From a checkpoint of a small mixture-of-experts model trained on Wikipedia.
Size: 11 layers, vocabulary 20039, 56.1M parameters.
Experts: 128 experts in each of 10 layers, 64 ReLU neurons an expert, 4 picks a token, a softmax router.
Training: a variant of Adam for the experts, 5769 steps.
Below are experts of layer 5 (counted from 0) of a mixture-of-experts language model. Rows are named router (the router's row for the expert), up (a neuron's input weights, with its number), down (a neuron's output weights, with its number) and show model dimensions 0-255. Each number is 128 + 32 x the weight over its row's rms, rounded and kept within 0 to 255. Numbers have three digits each.
After each expert's rows: a language model's description of what the expert responds to; "gets" lists some tokens that make up at least twice as much of what it gets as of all text. This comes from a sample of Wikipedia text that the model never trained on. Tokens count by the router's weight.

# expert 55
router:136120115098133148090098114127148145093142124154133129166156170124121091136152113104082102156179164100113139046157143106111086118137138117145166160114170098105189109166102120109165152145160098156142153142124050094125101156104097139145143165152155080132103129178088104170171253134110106095130078101080137105029119104156059106191143140153160200100098093100179144091112110144142139106161098113115148142098108153090146091088168069089170152111146105115110099179148101148090167156091099205162084076137102081121107146117141072068149102138118168047097141124145152148152132110104157157121102154137084116108041087139158158212150089141097158092092140161152145161137139152110140191121120100152115107087143164142104134126106103107136156092121160108130100131137157128142151147130061
up29:229122088109133127066105141101150119119113069155102109111131186101143109093114208089119131172140130141096148141124102163126086107098104140171127070115148061139062073084090074079127129138080118164171091173117172148124158146110083116111143134122147135146096121063113121125107114187103176143081129145069083158118147081110138085118089136089142132150110177123126145103126136149105165129171126115110155097053153112057092088122150141097109123149143113088118175169064141167115164126123081126153106142139140088121156132116206102120165189109143145100145124098157134138090123120156110146127139165106149179176144102078129200076151089131135101137082168072167123076139091124154107149157121157127128134088153180100109072096061105095110120179165137132153167027139120083105134132166149
down29:099146123180133139136147166143107128162136124092145103152161072076137148090182138137092203123148120124164144186127167156075145142086173111088132098097169108156139134128129111114126129097134085102191165145140196131182193089180070125094090108105171138168152169139154112144108086143179126135189123136124078109220133217100094131146058107166119154164153109102109172177111124136104082102140163158162166120133118156160096096108037085104109106098114107150174083106184090151148117143161160106122139164123104099146125078089078088131157159136105102175110169140155149135138187106133092167078147161092056121150103131083125093179102137072124114114114106106184111168148129126127084135173115197131114187183084131130148168115095132151135080096120152173128147151155144157116130140118134
It responds to: Infobox chronology and table cells
gets: " |", " through", " 8", "°", "5", " 6"

# expert 61
router:062138110109099075088162091152152141154118119147140137146141156133153114146118103101112120172153155115084109098150134100104109098110120098128149080124178126086076129143108075112154152155157097150161157152118180141090092155106102153110130151157155111158099107078086109172117167080112101094166103102118111118114154098141255190175109138133178158100086095085140134091099114165093167166160108098104066149031119132109104100117156107114112160124113092160103097120138088157109151169081108161089088096102126041185129143119157138068159118050094175043113140170137146075161152092102147118095124117095103092111184103144146158100159115155099153087087145158166158173135149170118149120106099109163147086101120165159109152140096092102159168107076139093152102083087152151137185161122088
up0:112155125153107143100132129073124154080171083125162119146091132174111151057180125082069167174120213148122206166130137092102145054116115106119118163119170164078101117130097150125135199102150103145136165103095111161154176194083108148136103159125180090127117104111148127195094108159151076156088096104101123136145121097096052111146136153151191159106109160142172171159137107141167107115092116077095113155174090164089160122142202111072143096128114112139130119193090064104175133091101167159199120114091118170153112139106098123109179077144078119116160123156157146162167140117150154142074160090124115117152087132169112135111163148142133087109113180102092143080107111131067222196136083100156107109141136122149128168141114108106108128114180169118148139137152131127105118154145129
down0:103072095113105134133155111136173166138169125166130117093128113139171169124099101124140097127089160118087176114066116152099126091128066132153170193080132178127110210084120105147117159135103095123183097164089129157122067119211143127155070128176195101112079087078148080172127085103132130143201128129047090135150138154171087169093140162124139091132122141156127112119147138146164184107148083085106102124146117153092102133111087103161104105135129088156087092109173162172161129129172088149139154135090092109121115102139168127113112092116079140115114149069082127090159145112147107088092116117147111194115168207151118113113147095217095153125119100102135134155098144129079143112129099090217107103143113127184106169132065109188107164099152127116107122103164096115195143162145110
It responds to: Section heading starts
gets: "ed", " the", " \"", "Personal", "el", " Me"

# expert 7
router:172147136108142171107102064198184137165098175153082110138127133131083096130126084115103102160087164109069132163148124107143095126151194102108146144093148107150084098160114188108147170153156091151131159145163101093135108151114104130105143147156155036157088161147105098141079096070112084108117096099098078097131084097131087155139065143172152148140090132112138154211140102162194135123156120115088102155146089159141072105108161128111121168123166116129137100159097102185110143143080099145093133114189154090142105136124152197097147102219108162139093152143151141170161118108082120139112047134115099112115224115162146165154182110168125153106097161152153147168121148150074185090146083094128099172102162114134101172107126150119142172120091154094144100169127190133156175139160135
up0:090165133083129096125141125123099116133118128153150171174070100081141160116096125064066147122107122011116115142124139126065140172127136116121152137148128111150138187137138177063083125156163137100133183163115094141168127098109116112087166058181112066130153121148145140137152155143094173103139056073153188087156116098093134190084167148144132150185175120104107165073137132106113083155169128142097082185133135186121189085119127124101151158104158115200125136120157122206134102117133095188098160133134187125168104128060126142109159134124149104161130072104130111166126139110083123109081169105162123124131158148129087118097141083118086107126091102135127163106136062129094146124111095106172100133050201138117161119169126153122085198150135142133178114154146135103082145091154114
down0:137161112139125079074093120131099142067124092077192098092145123089167106101145088136141089126090133107154142097103137137169113098149145159142043117104178114063083089171085173130081115106098162086156063183178114141140194136183136145131141086158131143142151125185149136132167148128101065129096111198086156180113139124102177197128151152139127110120131102150142118152160136147169082140132138167125127161106158131137129068183141166173125132150106101124165176078159107131148177108115143153166142106119181143106118085170164107064086118108087129116138116134155180142132160080133060116127115111061069126189163126143145115085123134173188132089128133130164088111130159080136201133111205169128182138143146091180137152073125093082101147141114094084156088125126125158102130090091155
It responds to: Digits in numeric data
gets: "0", " 0", "1", " 3", "6", "l"

# expert 37
router:175104108124124146144137169121180145118129075151107097156126162188165114086137084099099108142137164105094113093167165110137085098145141095130160158115087101142097153155121101097146156157125089153154160150087111134121089145104088142150108158147149106156091133142093108158100066095207087109139102111103145100191106097137182157144137185154155148129107092115159162090199096141155157078126109086073130160142123164103120125108164159107177156106084098159130100183134096151119156138136103080200103104169127119199094172091160125108150085014102124052109140131182146050140106111106149149106111231098102089125168100152136152122139096160102160108104069142143156145123102162118162073107098089173119166080121168147104154114101123097133147104125165101147104160184138153158166160055133
up3:173111134176141077139183090127128148116099131182155126169102128173165123115163153141117104110101164068127083154089156154091088120114125138143199086123180090091182137175082111142169112133188043148074149152148166106115066169171106141171116102136148145188086150205134136096155122139142119101125158094116108149103100156148149152109153112142148188109156134099132176076098119139148162130116150118124128105084160166102133069150130201166130088091136090177109168173110150113119164142135153133140131098115074168145038194117135133125171090153098161182160158104109199095181117159129195122203147138125137131105101105130175097106115114121130108117114126203079126129093105172119122152121092079147129081146117137141122084129104149096190166105113171110079114197122141122177101141166101
down3:087121176108107150160168120171099110154135132131113063109132136160102121112116140089138124134119144121108108113089138103135136090132138077146108143185171166146143125170146184149069102178095099140142147118151078188121178067063116080127089170142179134108163236166114117174091138131139125143110140141115148093183146127074111193091107146131159145138136161143092175127146084101145133115110145071134104120131127091159112155155140118163084119162177108128182107121119121122161116070052165079109171138172149130072127124115108084125154146120177130124134144072096119101105080118153089144126035145103131151081119112120147097120091134085120154131057133182124076140107153079172173102119089112129164207096115126085105137130192200115115164151107112199156202123129116097112105137075191
It responds to: Commas
gets: ",", "′", " go", " political", "av", " money"

# expert 16
router:105138131106103141137105093143158160098140171130118102178162161115098083136135106115103109139108142105072148144156160122136089100152087097089148117106167104120201092148102090090167155144162100149162153169164114181094094126124115120112182141163144105150128164182105073148151160108164122123161120107136200102064081089168126100228114159150161149142097126093156164180102115151169086118153068110106143178122078187076071125089153164105105162101126117162086107167144100170099141138084109186110098116091152181100116167104161168080157122207110089064083153127101146069154116097124146161108107092157099116140109109147138147070133085146099153100077079131132138196179149164099180138039088093142100127102135168160129148121092116102149144102150135093122110129179162182156153147144113
up0:142110132111082091206084128132136136021158122122097119125184084123089186140105116085108115181139110139127187097126127122129106083103148098191119157161182134110104134173117163158148114086134151122118164121154131133089107163131130195104089199122129156101128192117139107172106164098091130156085101103131115134115044137126148121123087105140163089122070060164077149107123141163105026141166121095126079119124111134100168143073142153121149131160089129096204070173123161152112109102133149136157142109080112057208091101177081096147149129118123067100173169120141121117070128152133134220136067118097145149159112086127118130094117122133130093149188120171139139142150091091114118144110041102124172099128137132172138152123174095102150129095112098106116136158148113104116136164135128
down0:077113093214132135124137122139107115091172135097097085135176146170105151106121109158144139154132099127155142132113140116097187143144063144151163097144123124164076172125087091145122158094084108063119143203156132092136170098133133123117093154117124227124090176115144100157193119127104143200158161142141098090116145029092102150195161072090042099131101194114144093155108109183118141109131126150106216116108094103097139147113132089078158101121100154126092176144094118090142098086141158124116171132150103136100128144131106134114085104140127082138109090136139169130139129137146094195145081066108175154088091117074090098077148191109069139087116132111100116094140105099152133117157081189129142124197119141136150075122100129129189104160102174150124133121127122183105099136126145
It responds to: Numbers and or
gets: " or", "or", " 7", " 8", " 0", " 6"

# expert 31
router:102119109100084132127171162086133136190089123124134081186162112119148095120121091099110095153174147093101111131165152109122108130131127113139160149096100096103164174164110175094153155156177099167140160169068115135082109156101095146096076162155148134144076148160109120166128163034106092100148089104120121082115102098151229162077138166153144188103091114103166142103056096161108077139134091076093111173194169144107126108124166110093086147111138091209109094165169104164111164158090108143140100109169094117164090148116150164129174095042109186107114122160101155198156175107113135121091134207114099115136155111150127133137160123137092147099079095156163164141104135150106151082144123106183110121097171163151105155146109088084171149113137171103154091159095148152160148147104101
up0:124115144165136103108105160077094131147164109156170123203144087104110104113112158078131156172114102171130177134120120119142165128162127111115163153137138102128200152139071109118123105111189129071171201096142136120153184107091171194148148124082131112125137139118122119162101131112181118154137146084120153143138140112177114124080081163187097072095120138137125124126121103131093167186144092111138127145147155101147089070094093183147210095133109111147140133158138126087113165166223128095115144140115121083060151125133187175152156113108074132149138094136110109106141170134100143155095105156125154098108150085122138077130176175147067163171141186167121152128091101067183121095153130081135069147140168159126054163153103063105095160172118079151133098166170153164130202160112071
down0:159156137163077149148096106141126104054091119150088179142153059202095100078094121142063113171047083150148114097147106134099178115139110158171084132176108138157147110188129139171130118133066165135122128148143146198137141087107144135144104103134124104123084132094108084155139129158132094155105147165160044066112167144127189162109146137096125070163155144126186110114048153135123129107084108164125128115162131144165131113122156100112075119153067123146089147105082161134103152109161106127061149122155148130170133140107105115110180100156133141110125167129132096109156100150214112119189106090139098182121150110167155127147206073166129079057137127154119111174110124130167124153154119151138114152121173145130116136067118092127098190094222130129154162143109174116081146156176146
It responds to: Scientific names and fragments
gets: ",", "|", "H", " (", " b", "O"

# expert 47
router:162126111096124138139124110145125139128097156143143070107119115113138107085140131109077081149163146107068156097141155093094127082085171103100144162101102124109089162145122055113140171133153087145139145176113179109075097172087106150109112152140167189148120088103097142140119058099161100108168108079118091091167167115131178155046131154145143128059082120084151162141092092136021142101147085127095105156090145165113185119138161137080165141084096101129099125161147127156088158156088110112168089087103153092072117130105160186129158109043110108108111141171133147082145164107094152126096155067084083111141106119180091177075147154168108155102118082158154140149092115136101152048089114095146100139103192144137087163170085102115169157097166152107144100116116161133148174156091129
up0:111134081097111132117090144073156144132162129172094097128101144154140203101128148148156139151073135152104133138146156109137101127164167074205143084126112075074170070148145103115135124126141135140085187154126142123162095155098155114081110134159137127184085133138095082159156125171116122072085141162149086060108111088102097170147054160154108083109191124110121130144170091167127151105151085106135120139128068128091136083129164188100089143158175157128139138096112079128088141100167110102082103068083079163133069178119199128127186130074145136095156137114125130110166154122087134119132097123090127135189089054149154135098118170080092105135113125118161160070158129171117166149090101109132115134178112137120131098125095142102193146086031161115128144126215124147156150122189130
down0:100110199124160123125101156085129155097115099123119137157141101111153080112176137116150093117121127093153137102114104158158123113137161128101107126165108091170122088098136120141118130129139087132183146117187136120179154074174096155118086155093115117093129044089110102115105152178119144093153102136089160124148061120112064153130160098120138175139162167112086064124168125115101083110107150135134111137108139156114160051139122093132137104110185071075165148132160110195106129095213183097123133121126142079127116082110078110145081123196138137161149117139173089128143140131062185143072116147065117120169048173146121184135143100117106088125202125124111174159118137154118093134197060129068105094197150121073153111146109130132097175137122151143104158155184168122101115191079180
It responds to: Table and list starts
gets: "|", "-", " -", " ", "=", "=="

# expert 14
router:189170100097107132182109116067160163117129150186128134147168140133089095094146083088076102143128158103102145078168156111142101097137115102110139140124081091169153112145107097088170163150141082158148145157196096128098109169089094127157142164143146085146129157145100107152088060119143106099147101130116100087093090099151159203137099154169142155111095111090189166122104099129143121155150097104107099143191092188097130108068151208106153160101177105139090101144117114179101150167132107197125132105150095200164081171091140202110155101149125134201108130142087150162161139111106174130114136146116103119094141102150095169045166096146095148111102104155155142138119082166099176156092100099160147161080165143147108159111101107091142168088067168098160095191138161158163161158140125
up0:079123127120087079122071147140149149134075150120125142195085129083113124086124158142126119128137130135098171134126165123173152129120182069191131126134147125124102120127054162109203162142149104138162163131193044106117135086123105167098146163146126151154096068084183137170106152100108160105189058064107112123140103129178155128120067191104116156104128111161154109116081107111091133190114151126090153171149159114124091112109191151106156174076160126175085073134157105135071152132098093135133134129109087140102091177112114199083124064156053139131131175115110095128108125103117103126125128110084113076185136102194117094134176142121141154106055103074137165118177166100079149137127149141158107135085113094159081141130086117126130169125141102151118148108106147157126173203169133
down0:066122151148159151122144086112147092098064139126121093157167124108138140073147136124136136111135152099146108109175188110051139147130157155084136214118117111138128107166155126165120114147175094137105184093093167154168133109075123106089059174081160134096177178146199105104158110136099143161120156101172108106093129126134107117174159082132095087202108161145180101073113054121117100034170121172205108100153187067122147106117122167087106099157168134064135087149117086111139109115157114104110090112176126142114095170122127099092132113120140126148114143132140098151156152196114112140128077071082114151138103118139117097167102127161141099185169088109170121128053153135171134158173168149116129142126158125154132179113180154166121120116111182159108148172168100136154132186121076
It responds to: Capital initials, "pass", "any"
gets: " B", " A", " M", " D", " H", " C"